Below are experts of layer 3 (counted from 0) of a mixture-of-experts language model. Rows are named router (the router's row for the expert) and show model dimensions 240-319. Each number is 500 + 50 x the weight over its row's rms, rounded and kept within 0 to 999. Numbers have three digits each.
Before each expert's rows: a language model's description of what the expert responds to; "gets" lists some tokens that make up at least twice as much of what it gets as of all text. This comes from a sample of Wikipedia text that the model never trained on. Tokens count by the router's weight.

# expert 63
What it handles: Initials and titles
gets: " W", " A", ".S", " B", " I", " H"
router:551540502420546482467475498537564485434505484436569570365470505537577539536447441575549466562523542382539501586515542456497512454535478475426514443448495517538500560502435484472484453406476477511498520430456444451462492472374529411541553433

# expert 22
What it handles: Colons after labels
gets: ":", "):", "),", "',", ");", ")."
router:585517590527501445455505451527547509474495501466528484482459459607565480493484413496530426604510489484521515606394533458367466479529373411480484443561391551560477546516494456467514444529547431432492419466438510393502575457422521489536489468

# expert 50
What it handles: Digits and this/these
gets: "2", "3", "4", " this", "1", "5"
router:583487513515482514498500518605452543524471425493502572450417524520532511592405433515440503568489497480562512553539509554454476450569484547507521459506529504520485580452455504394448491493565376507572450410440509491469493495369598497482474474

# expert 38
What it handles: Table cell separators
gets: " |", ";", " —;"
router:546508588468512539474512499519481478529483448491485548482491438572609531582463412558420468556544449477485560511457533534511455457505469517515468499549469574530440601479540507499511484468478512500564461479475536482448582389421492473569462471

# expert 45
What it handles: Infobox list fields
gets: "-", "|", " Born", " Coordinates", " Country", " Died"
router:463508501482477528394510510529498482549448542464495534446450422541570475525466410500417482498469501500428495524452556541417494487527475486540428508591495471554512528514472474362552469542516480434570540456464523544544607472511567447487594483

# expert 10
What it handles: Numbers and quantities
gets: " a", " two", " one", " three", " $", " four"
router:528494488493474397421524466618492472592446508419552488459434449553609581656422384438533400489552488487577502602432616518504503524479445546499544494510461498471494530465402514438504447486548431477470512464523483429427476548488548423556614413

# expert 33
What it handles: Range dashes and digits
gets: "–", ";", "/", "-", "1", " ("
router:536547535543441483457531522518442488398480482554480562479424527518546422563447439566402406551555461505504480553386556522436542454534447435466392489577418526494529584406469480517465493445528514583530489468496447393472504512397487462539481489

# expert 46
What it handles: Separators in infobox data
gets: " /", " —", " –", " +", " ·", " -"
router:533525538463521529482486500493524517524444507456601556505471481512595521526456411560479481567519494489445489541452539523516434461512445466466503491483529525503479476501463521384498442521431436394580454471470474443537562529450485450533476385

# expert 3
What it handles: Concrete event/object nouns
gets: " ", " area", " war", " number", " series", " group"
router:491445477487572406413538523511469448523438467394451534501427528558556497583379442559500475561587477341489542559473528464522535476501456465475553464515432539590484507438488497426510523488499453517598411548470563481541453491440545455498583463

# expert 13
What it handles: Table headers, there's
gets: " List", " are", " list", "'s", " is", " Green"
router:558439501505487560387582460529382511453445480532504552489405435510557477584428465510427426524474506460492421535497612577496528417529468518501493451521475518479436537481432528407472540555529451499504559428419546470493494472473510399498529460

# expert 8
What it handles: Commas
gets: ",", "),", "\",", ",\"", "',", "\"),"
router:544520512524472435462524447508493531480422501489500505510480562498641464501447494583506472622415430410481528497421559420517505467531413492526458456464410570454486569452464507482496509486515470536568538519469512450507426485346503541551585478

# expert 56
What it handles: Opening parentheses and spaces
gets: " (", " ", " [", "(", " (\""
router:558506597446559458437477504535505512507485483489514496476454516578525417519579383575545488532439438484456542502419595500447449490541449474404476429550429540513468517373421567481455537536523519585589477522494574498478399493390494514509504480

# expert 42
What it handles: Prepositions and linking words
gets: " including", " under", " such", " be", " through", " without"
router:479432529447581470419477505565460434531545433476457480458472618558587431560462440485503458538543449373434475533440556509504446392490359474547536427464505522432558540446569431501482526436577511525509456490478475498458502455456484468522526464

# expert 55
What it handles: Prepositions after verbs
gets: " to", " for", " in", " with", " against", " the"
router:612546559501581495407484520533468423529457466504458527428436477582661515524437375551447447533431431411495568547468541513416461416582485536483504477499526524521569643546490463472543486470491479432600563484446432471458528483512499401532491500

# expert 57
What it handles: Time and election units
gets: " years", " year", " season", "%", " days", " century"
router:625494469504517472390483529579417542490498546579527463453424510552505546575436486496476442560552487520501601647425540467447528470496433571571543524544505525531486577426515506460541518463495352523523474465481442471524479500444438474538516510

# expert 31
What it handles: Infobox and list starts
gets: "1", "2", "-", "\n", "3", "Personal"
router:514513547520493493480483529468458534456431460479390537504518489506590457479444482536546451505493452459579499545500565561429485507537475540478421465550448526500428533436555493482494548511574382529496422481493505437518599450470617470536530442

# expert 29
What it handles: Single letters inside names
gets: "m", "d", "f", "c", "l", "t"
router:478452547438498527476481542510406498458444479514472575467466471521610580584516440465530477533482443471502547534429501529513491533486447484529508454616531562562427576468560535478452455478524463504553444479366488478396605467342475491529513511

# expert 6
What it handles: Year digits
gets: "0", "1", "9", "8", "7", "2"
router:502444552516499538425491520553446521452463438465469502399442522547521496594451402494508481621464444460501569558494520497437460502505428535485435493465528497504554528434478491484506539457498474447624406502359472461437539515391536497566436428

# expert 61
What it handles: By and line ends
gets: " by", "\n", "),", " with", ")\n", " |\n"
router:558505532477477506442485511510518469473548356459556489526491597563540563495519394567494454542471497423462550549467556450468499461518411511453468490516555529427491520478459489506536554565530387525562564455424370460480486472430602507563648486

# expert 36
What it handles: Surname endings
gets: "on", "ley", "ers", "es", "ard", "en"
router:501463496547542518515536464517488489478464543438548587443491577559536486587488439528528460539510517500462489521443629475444528560587477518510466441584487545577535511514530575480552530503518492438597515486464538520431445417399454501579538465

# expert 17
What it handles: Closing parentheses, institution nouns
gets: ")", " team", "%", " school", " club", " government"
router:544550511513585462452501556522505518513417481453521468438546432521499562474468455531488528567444460442428567620412556502526462455503501481496500505557498512539447544482490533441541479485530432511572526539445508347471593514452477478531502366

# expert 48
What it handles: Main verbs after subject
gets: " was", " is", " were", " are", " has", " been"
router:586473531398535463448519525535451491511437408479565593383389507565540495528474355493424469524451442490439514575476555463497468430549490474518448437490503505532497589387472498441433467472513513484520542519466544448529488483459515410536593359

# expert 51
What it handles: Pronouns and referents
gets: " it", " he", " time", " they", " him", " them"
router:599525486515561462473479507457446447492508495448535556462380505534540523492427430400505509539506470454488594539476499534562466490540530530419492480498471444482525531446469501490492539511514399430484519462462400417451484503408480579480548422

# expert 1
What it handles: Capitalized name starts
gets: " M", "k", " G", "v", " L", " N"
router:541521555436549502471544481581520499439545493485470500396467514549588423528501405493530482568552530419542499547452561554461522521482443472559467427527421517580480546533555492433553434452563464525555516482471493499489500481399485533549509511

# expert 30
What it handles: Scores and table numbers
gets: "2", " km", "9", "%", "0", "5"
router:500487533523475539378470473472435495498495450435552510379443541621519397598458380484404400593517462486506517583481580473489509482472531511516467459559427519483452602440535523528484431412472466487566542459430457425490456494471458477562515458

# expert 7
What it handles: Century digits in years
gets: "9", "1", "8", "2", "7", "6"
router:521481588498501508442493543457505566457517475488545504497436552508564484511514507552501516527480387476436536522499528495509506513567449465478479452522504492488476559438500467520526532482518519496562453502496517474518564482390473518591543510

# expert 25
What it handles: Ordinal suffixes
gets: "th", "nd", "ay", "rd", "y", "ight"
router:554464491513517585461459510559488491455541510480515567533488419558537430557513532456506499571484467515427464571415551496437481410515445557537562522549475537459508578458531600575496414454532387539508547461474564515487497524465451433541494551

# expert 26
What it handles: Foreign name pieces
gets: "an", "z", "n", "al", "or", "in"
router:536439586469494392536522468547475530496501445496464470388473526573552558616455450556432535566467483484450533526434585469370510501574451569499490407505446549449477573488469557500535483503494464499584530517368476482473492483454500499507533449

# expert 41
What it handles: Word-initial letter pieces
gets: " c", " v", " re", " L", " l", " St"
router:525491488378511488444519486585542588492505465470534518479491527606511512490412412548461495532464407490452506577470596527469431507514476468494455457495489521581510557452463490401547485456459509488540460427506455410407499497434463471566475433

# expert 14
What it handles: Mid-word syllable pieces
gets: "on", "os", "id", "ot", "it", "ul"
router:510477569443476501452539504548454493531481473502494532462449474514594517600473463530454536551427454506547573555506547487485517455484494457443500412556452479543568566514498583468493556418491451435568555572472567475491458467405503452491523493

# expert 5
What it handles: Adjectival suffixes, possessives, time words
gets: "ic", "'s", "ly", " his", " later", "er"
router:491432559399529557457557460495465420501479449548468525454479546577538427501483514558444457586489529460515622526495596586492447515518480524387462484532588513451550524466440558456467480530521396489548561506421466496511485502434514509575519414

# expert 39
What it handles: Sentence-initial words
gets: " The", "The", " It", " This", " the", "\""
router:606525492499459463452430474481500488477409479511540514503506473560557521509446446641495436493518514431508570565468518546449521465518413469508443511525522550505509545441509488527474492473496450432518458458426561461456463429455489488486572416

# expert 47
What it handles: Past-tense verbs
gets: "ed", "ing", "ated", " made", " won", " played"
router:509460533523460430413490479488396444531444450471491558449437581573620471621480446418418448516498508465516521608487590423516474511541539529466480431498418504511557561509484523510575488423558490507525471524506504437531512479417495476525483412

# expert 53
What it handles: Determiners after prepositions
gets: " the", " his", " a", " their", " its", " her"
router:531511581441467480433508490591511506490507423502437576490426540555549499561479480525438502502435463418529503498432563513421516463598447536534510450546563494499530582478491496521487540479513486528528468514415506325515548563473504454566510512

# expert 35
What it handles: Digits continuing numbers
gets: "0", "5", "4", "3", "6", "1"
router:566445513486511536434459475532449467443507460545546508431458533489528428577529435489445368558520436515568507563412549471540485507505413499477478478534507523522491562486476502561507489466504474406605563473446482431387583548427513500526512449

# expert 28
What it handles: Paragraph breaks, capitals
gets: "\n\n", ".\n\n", "==\n", "S", "M", "B"
router:483428550526489509504514505491507426446421407473489537522484518470568473540559373572516425541512461486449471556382576484496565516464414521539424472507474546567428572519544473424454573443523493494525493572374434503475460513455519538541599407

# expert 12
What it handles: Name-initial capitals
gets: " P", " T", " K", " C", " D", " R"
router:556542600465503493518520567526534457483438379451579528461442492583551465589539384497553443565501470497459472571417540464437462425538525558519516460566405479516478536480529512506423494424552495499537540565480404444418563499502496517583501513

# expert 54
What it handles: Mid-word letter pieces
gets: "y", "e", "a", "er", "he", "al"
router:485463565456483498477493523470429374463463469467499562467437512560614483546526476529469421501471480506502454526413517510479562494512486534459495508532416574419460545500483525499558506578456457556562482551395506439451492423405467546516568512

# expert 43
What it handles: Digits in data tables
gets: "6", "7", "5", "8", "4", "9"
router:526564510484496505458497540487405398514461450507480495499448536509567540608466408505463441502561418486520591558487577519470531435625457523490544511482470490455433553518478478429541548454491430536618538466479502421490513424429507460544566487

# expert 15
What it handles: Opening-word after bracket
gets: " The", "The", "ob", "the", "born", " New"
router:504534515502435410417559471542543471446513466499553552438422450492592440536454498497461456522450440450525541566427552509464431408538490505412480438522428547413538663511506550527472456440541432491519425481467473490475495480473516511578533449

# expert 49
What it handles: Determiners and quantifiers
gets: " a", " no", " all", " only", " more", " any"
router:489509466462577477471575586542422510529484480450499445383516529519502421535451486526547472538512484443562578604480553553498446437534443538459452487505546505485554559422471520532602533483558459462524484494456474496475541533455542498602481480

# expert 20
What it handles: Paragraph and section breaks
gets: ".\n\n", "==", "\n\n", " |\n\n", ")\n\n", "==="
router:517456558491520470427485508611404467464416482495527540465429471530542429515527377542498383544396463528448615577449631474439545487481538586575462414507452514487557576508470510448507497436471442483584474528394535439455570469483455436498483430

# expert 44
What it handles: Hyphens and list dashes
gets: "-", "|", " -", "–", "—", "-d"
router:477539540440531504449492478540397429458511521418512631471488532505517471497428382553426427509466485428429509518421566518475425482516375472530506499536502492494518548444508511429509518496485517547488519501438478464523572420335513478555507468

# expert 16
What it handles: Table header words
gets: " Best", " |", " Team", " Year", " Title", " Cup"
router:578458485455551575383514536498516448464511442514569568419513458523515541502444423558534537552498532422413526579424537536492582441518484487463561523474489516523514503556510470442589468488545505522597516494450474525520507520482494466567433489

# expert 2
What it handles: Prepositions after verbs
gets: " on", " at", "ing", " between", " about", " from"
router:502520542492530498404558473513490498547470412449532521509441497519645433577472447517449426507543534412470621572468551456475470485545368480361565497503480484509525505417458521461511528448556486560569407496404582470496439451483578498513566481

# expert 23
What it handles: Digits after separators
gets: "0", "5", "3", "4", "2", "7"
router:548474522543478501500497504549449402554478433380509602502380536560573469529489371474460404573526540430556527660504531414545516502490425420533551503518456484492525540415448527461491481389486457491569530475441472466465475541462489452484515507